From a checkpoint of a small mixture-of-experts model trained on Wikipedia: 12 layers.
Below are experts of layer 3 (counted from 0) of a mixture-of-experts language model. Rows are named router (the router's row for the expert), gate (a neuron's input weights, with its number), up (a neuron's input weights, with its number), down (a neuron's output weights, with its number) and show model dimensions 0-95. Each number is 500 + 50 x the weight over its row's rms, rounded and kept within 0 to 999. Numbers have three digits each.
After each expert's rows: "comes after" lists some tokens at least twice as common just before its tokens as in all text. This comes from a sample of Wikipedia text that the model never trained on. Tokens count by the router's weight.

# expert 95
router:493633468492504507599457506370532479491585492384474520482451513523457554531456525536451490510470489572438507598505511521495541489488601509448388545558500568492575531497509575462566432522506592433466526465495450466472467581529456537586461547506539476456522542514539532522392461520510487423
gate0:552409460509500508394511435485541570479603472587503517500549539524533502539610518494440525499532595579514436476538500469589496488496542498533412529441537573455496526532572592517461491522475528464428553577458474501502514548427591535409394510473517487529527582554518513526415564564487505444
up0:549501434599520532455513383463423544527491491528431497473558476541433527472502552594498565510529478505499426541538551449560530561377460542465415572502418533525399539555487492545561449490525565569445516494510449505487545554525577561560465577558516579521594492576465441501540493500520517467
down0:486506465481528477472514535565530495540478484496597530566491488506454496553546498426446543565537497432459419556519442503442565446514522578527412478566583528424608496482463547565589557423511481473455501531457539492466531452511611550521483453490532455449464517467485484618525589542376587545
gate1:492524486492564498452468509431481536458438477524446566532466404518434621455535459543439610443564537525578474514570558557504554475502571535516495462535585465507572423526424541485468524531457544517556494600508500444524442498562454591522528588482569412495430546539526495474459440428469465444
up1:473566483571529491514566531450481502411505482567516512499506341464508425454516498506487491533533579521531453560503492475513499518468569431589469501566560479553592474525518489572450567594450510497465556468341476518563461567579547559519529516507471420457527475402502555518466469562470481427
down1:466390484432457469507549540572452409413508499584516494475482586489407514529489481455524437469451468505527591595509493567523478562513558514495519486523439495470518387441452418568445504523526541460555541561633458474491494480527476505550562425553513532467447448539520417452586490425472477539
comes after: " H", " h", "h", " Ch", " Sp", " Sh"

# expert 106
router:457491544550486472495496505473611528508529466386476579447459528456528561474502489562425537506474460542466578542498497380601476538522549447527500463540381496460487519511465525504539480417531517553481500486409477474479421529524515537555482523534439425444444610494527508449506476681532549523
gate3:459563460596492475504482644498521515449470500506538521492446555475494496455480481458450512428517438420473544568575470544515502583422592468508453511558450512515520607399466534501541511515498502546588407428510496508507519415496464530485459511436414392512475533452588520609442468458493542540
up3:516470439529519486475566428516559519505547497517581480453464510497544410537533487458553561509476503555462583467538526505452494526435489470463489561466438511534577466466506447408427472423434544585546433465505431452552447576537467421556536554525474483415510486554464671521571408485476429482
down3:497488539467519547487563518595475485470540574496517459505530558499524464497561590522603518506465538449495536428594485479537555488453469532454549416535568443486473534473430487516459545451409459520508451474600486528383485557529442562509479564593541439475533435444547525537532607539460558376
gate4:483512419428466403550496481454591407524495403444477540523534545497477366519493466548540415432500534467423504500452522569470516546429523451428498495473583452505521472532523462428526441403388463495520506417497478475491413479459516504590486551461575415556502532510463496539428458513555494518
up4:434509609548483441506441458530496498404489475468497475475499403538469447566585480418454445526508503465465455532543565467557563502532472489433461455493443574594554522530518498442519525476481468516479526538652453518486443441545514560556571494491448556539569528472547591588535434546419524576
down4:468450451485580460480474383540482529398498496530515498501439424524467566477509465575582474591571526477415412498556394535452428572527519525542466487518484387477467567538487567463548529452552458453549531416471549502474463485550419458452532567560523520617547495436474475536521518514514494459
comes after: "S", "I", " I", "N", " N", " U"

# expert 87
router:509510494550501442469474515431541479518568476404528510429435527409556583469524465552520499512482481541477528487485526412605485485539547438540498472601380607492494504505500590446513518446615500488526515439416436510449416532518503540541453561518430482439491552507457480520543459627476581509
gate3:441522448580503557449473460453458458479466463477517561529487587473474479577469510439493584460500522485533479483439467505470501431540547560463535520459644496588544459559521423486467554447479455479450479538455363434468567552499495421543460473416528537484477566520396633513543483472508545543
up3:456491445447531571572543497471496531506453529581445483574547504507502500538435488501546542519572523468422502534519453476553583562538411542526608513548512566584483518599404530535493467474451551512506582536426497465486583479493447485573492422539464509461510601487363415484492464450565552471
down3:547537524519617493407472458470499400498583516467501488494573500555512412523532440399544528477399540491499518486514456500461512481486504484456442500503533482478516449541549482475480519421463483454502497493590479641379457497486499416469527556496417485541532367501541452562531450567609511530
gate4:536488530447532482460473504504469467504501567519529467609523589423485487482527432442511503558521523573513499461376506395599497545478493560595521501514532527568513497562576509541456464455507456466587589470510537482594518420470622611518498518535526519438467381454506547507489505531572530460
up4:495547591540528502529516438499406465456493515516457422413557549486493565514594475447473472579461511463451536486453524391621486450475374551418555441536533506461503438381509552466529422432547480541454521469578509439556493516507459546465548474509493580559525510519423531508465488486536432524
down4:503499453580551512491563577548479555563445544448557476507450448590578448480492514499494532566539507431500556445523479574466520526533618549481537540469389465608538445481491527575530557486567483514554550491536531621498504537419483460470452640474528481424521467552547410515525516545488492498
comes after: "S", "A", "I", "E", "B", "R"

# expert 12
router:542568549496483471505456605437506452530599451460430586509444474526454512496438511566477535416460420509464510576505579466512467426564562458496535547559490647447478493495522551456562494505473525508466479427498504464564488511532487429550557471458574433519509501549542619453451429486485566411
gate0:583520496525533494523467601471490506542536476538450441445541439540638511498580556466414515508498489546550480486496463494463495462507581564414431412548466534519461457447445509536489553498416537509480464587495477447581544572497490545406474515405442489464462375531562512523453429432576517481
up0:484481444513543493528592509548441542487494425491502507532569445483479520525535552557556450525459447432433432438392493531386437549548472520472461513509512493556425528547402608585520390448500483525529513501505517534548616504538470462468480528398497525496416607536503491547520582497580496504
down0:349492471597464484526460504465504360509530487473561515479460602569474449454555459456483500463542515488517454414523394483509502480436511392511568545472447556454456464550458495555488477559490521562480458560441585445427543490485506534503469514604517471504497445474557430453450513422537499431
gate1:518523520473517411510554525480468625438538549498451502458530590544474437455439614502482444480523448563530565495515504450440511483473539487483532562523517549463477540478533571463448549514454459470428488594428502583509486434540479512487421425414511622536507510536509487565432364495552455432
up1:537491554507521560440533476427603509482461540525521446473533479498449519477386452552430554518436488543464511535554489399451527367460468550558549419462508600561381511541460552511517513517521461460496477491455462503491565501496498473544412597481592459578536447532535504495577485564442450561
down1:554529555400420511516521443469557550513519535486454550586505467459531545538443539492478540543425542455522479422521429482476379459500455561535571472532464469463450554457571494531529528577591542471463534526581492546459503445502479455585464476427511392456494598516452524415398453474574510456
comes after: " r", "r", " R", " l", " f", " m"

# expert 100
router:440554551571526420424437514361504375442505477464487539460544500469529491509482500619428542437484466592491513606451485492566534512516579472482452470500401509451462548537496618416469541493498567452519509490482459480458443488577483545502503529500481480449513503553541480467510395504497572431
gate0:468463489527512436561476550439494466409500527556594545584573470503531421554501508588484449406479508587554475425528525502549489488483488464541446500443485480463568550444480583417453564426483480541553534575518448475528495433602497457499582477518482435446430420539540453510486546585509551405
up0:550541462503452496489560584562514421500472419436454436618542573507487504473476608514552490485505514571525553475475554560568475500494519489487504505448608481492464530506515569565578450570456558396507484471558490429588474519444456599544569445493435538576593458497461527485481460525420504466
down0:481472501538487496547489588559476481532511613466505552502418525488532479564530494499432415544395472556507571457562526488604597546463496489418542487438501499492482481523487417457525452397432434533482505512558507552467526559357459523466510540453427526542544489459624491565558464490509487569
gate1:542496473451512409360483616474446530464413565473581547459499447499525458458449492483476444546527435468504564559542435437521488516480555466498566509504464525470537520503547489483605489548536528491564510411500547508516500417516568529531434455503534444578424570472540481496415429490505379416
up1:561544453447483388498471594535530534550541455456510551517517489503472542454483458504480590503345466500621529541506492545604480487517443589413558474550501509477540482472516490540439586530568556523548495487483475488548589450548465576522431561499555525452481503532428524543530526398539565551
down1:458565551492532585512446466552498553616474497508485420584456495451531566584562490517396469453488600509414456548447430513527424555551491468622502539538438452438468438549525486494483541553523487482571479513481540523467487559428452496535532488368560517486544485447454491542455440501429508541
comes after: "g", " G", "ra", "d", " g", " B"

# expert 38
router:511645552510530493516460562491545446518578500496417490516462491508486497511469614569507555459463512544447508507588441458510475502507547431547502495635473576407546472448561492447479529441497471440466577527449417461557512592581504489538429448507452506453473542487525546493499367535569523526
gate0:533464420418496466525422509539407484515511454517478584508542603475461412513501551451401489469484471520477548534505417434568410522536498493593583511483537387502580454446508525430511480556515486504517506518432499498568430491381517502508462477552484518391486506455487489492494368483423504550
up0:551434513549471474548450525494485521617472556470525498536449520462544427518517464504496479542509406542549507480553509420457390455473377528490508503512536554514551434510455560527520325513397618512429541530509519461516467539481552442435408532561507514491509451500596472454514555482469511468
down0:407493536506395463505427471513511493478543476547529462505497482576499460499391558571549546524470510486476477473480371450441554515505506657432602464505521461528442510461515462495467506470546510483508483473486523497497578543492421492446556478503525505403526569443589482505591393569555560572
gate1:441438510510503588476446496610448491507535474502485506495450517502497407487527402522443514489454456526438469561439597432546508465462486426535592492649505514465520426510543512399572501539494452496450537544559454613471557559556505516481481484435460559554427525517528517526551553393446499493
up1:513552429498503546496571468541550522545491429483432459514591511499551612483499576476482481528446456442422500519490448487572350551528468540387494425457556453497427499521476516527542607534440574535490542482497495590499472431497510464480594522586482503425568444492503592539562499495537537501
down1:575441542518467520507466435556415516415436524442534498516570469447581521494548490499466484450611491526405605450523524540435562411483525531500483415453485434526551517484421530519460468497537466448486483579514559368593485487506609506557462490530483450477484481531453436530510431555479449430
comes after: " M", " m", " rem", "ad", " ret", "t"

# expert 37
router:494502496558566491578475514500520428484568441338376554505517518442500478512557533556499452514471514488440506510456499499476556513555521495417450517572393588497481549562500531516521529414618574500482486513463473478566511546569556464555448396513468419477497482548548571529551517589516483458
gate0:541451577430479517479452484566488550502492487495558522445593457468549458458489521554500612510529514491497557554501454515494475536482495484473505535497532480437522390509480501476474513586530550461399488480472444421418523530535474457609464396498509441416432378461475447553623406541445543451
up0:474550504570476437496564463494515534456474452486386470525528581558571490508486440510551448420407496448578459478428572523475424515561559379569449484515435543552416547487522424443431553557516498554618525422469513508472593519462529480543556460433510522418521491520467440532479489505496467489
down0:460474496507436529484632558435559406452476535500520480526585482448491526455566576533515497557490506522550541543525571501510626506568499435565525475409477543485540496529535519479483507525540476518564522627561426439484457503537451478632470566543404480488410454486569501461484418527503457495
gate1:571425562503494469436504484564547432488462487432543508444516569423505484553405417592463522445430404482442513447544537523542504440447533474489604513499479446499492532431446465465542449481399489501491535416548513373480423451498475494528501505492505397507523507454416562494448488475450553406
up1:467422534445486442516601514475594422516469435556495425571573486487496470469469566466480577450542545446412547607496522473495501495537405423509527571477404466518556570458441469523514470519562436527510451538567492500535476585577422550529501465542450511510497500468438564626519515511522435490
down1:404543528463552531541427591444420504499538511451470503537479492513520496535507517468416451592476521431448582470503529529478579523555459466446537473490505458568499472485488528475546506417531470473419489487562569555616500495459458542425603362413439515528565517412545441561450495432504531516
comes after: " M", "ol", " S", " ar", " I", " m"

# expert 40
router:554487556485423430568428560455505366497440557469382549453488507564468572508417485502513575438435459555495633491439542360484467482515549470581543574510413502478499535546492487448499457481548543483490498495460515522526541485563542447530411465547499476465494480471524489535478418548499559509
gate0:468441471457448479569491494459596469371513558626502568432533499554477433514444411457462553493565451402527612489489505534442459474449570551480524481573446536516513494527577517459522540478552548492472475537507497420432484542524443541542530514531412521472499556354545470497542485535507526463
up0:516511537439497536465514541560483536535588400577552629433521481495486465491430441466570501578478465531602588539515530454549575552531600464478400510419563494454560531488605484536500470558514543465515549538573467399461514465516450514581474464449511462549559506498499499411505517479476548493
down0:470465476504587454533467511546577480502544463485491472503547505492576459488577476539532464511516467418534533466526510494567513587455555484467464456396539575386396532525452457552470551475529525463525461432532560565496508541497496471391491542419549485615443353415560524464560527447488462504
gate1:500537535469472456562476515474509443443537492432436467514583475494427523526473531415429496474432552443521550574453507453566494630500506564573496642439560424444576524478451585589569558455530514594526507562545514477455592454542489488570507511501491589500494521444486494484463549459498537482
up1:536474487540392602488495622499559545433603527521394484550454525484536483498545461506520464559468515575560491507490505473411438486549421561444559510512479449511468507562596562505475461472499500476470489446409393466525602537457555539408479521484512508506423540493427480443510470431474577491
down1:528487521468440445520610511616445540473418448579452579534521549626450573476524542493486552590530421471504559411497474503465538546542553482455505459517460478501565394408462496523540561511424533426503511558542479496467484488462501503528420426486489597485519530481566524561548417493447514517
comes after: " ex", " re", " c", " res", "ec", " cons"

# expert 24
router:555537572530574487512496470489520466530461549529469488454518498428577578474477487535555552423480555545416593489584474467572597533606551487479432474562494536507526521523479482381540489444597569538520528548399485575486552481485444499538525506583509494447418522487561475594458528506586489436
gate10:551538470408500556455574484467545476520526403500583502511514496537434523535439537589507504630529459519517536471539533550518530532587607528424523456467479552516463484499501474407505529542511609500438493612422437453348516494549517558509497592519491507445463573529570505549497492477505500523
up10:504476500457550463462476465542494483529453552495566470498471465395493526526536488528471475584427527594495509546551477510544521514541576498437582396553575527458517482508535490503497528491421633595461461446597469445484459443374550482612469524393486499473411514551477510562433492500539451507
down10:406535445556560452485397563483491469491558444512485441424544511592472446485573457524517539468534459556548489555436543473469479408454458464470506497398437565417456458467540510476514407439545475495594525540483468455494463513535495409478546524445559536461600447457559485411528540521562479415
gate11:433560433483570512497518570560442490515493619513544582549502538430473476469473497516554532586569486575493438459499517454575495494584600561488504519533498385453470469477513516485571534447483526590550459620472464502495543557496442420505545613552534554569540475524553488450466544435502472458
up11:461514553442424440541488534486518475484465586548443494502549495583496554583439499524411494460502572495435492516438500535420509507467513450463516503450497570498499566508566546476446559522389534563458527506448599565537516446545494537497459472395426424510573556596424552420494478502515462620
down11:535503528537520559446472537477565427420540514468474549534490458554542499540488500493574519519552510450557510554544423524622398543596577566536525491537468376477547490523473494524443410451492507418518435509529507361454523602503449494464458510443473547513448517504551460423552427527422510498
comes after: ".", "-", " |", "\n", " (", ":"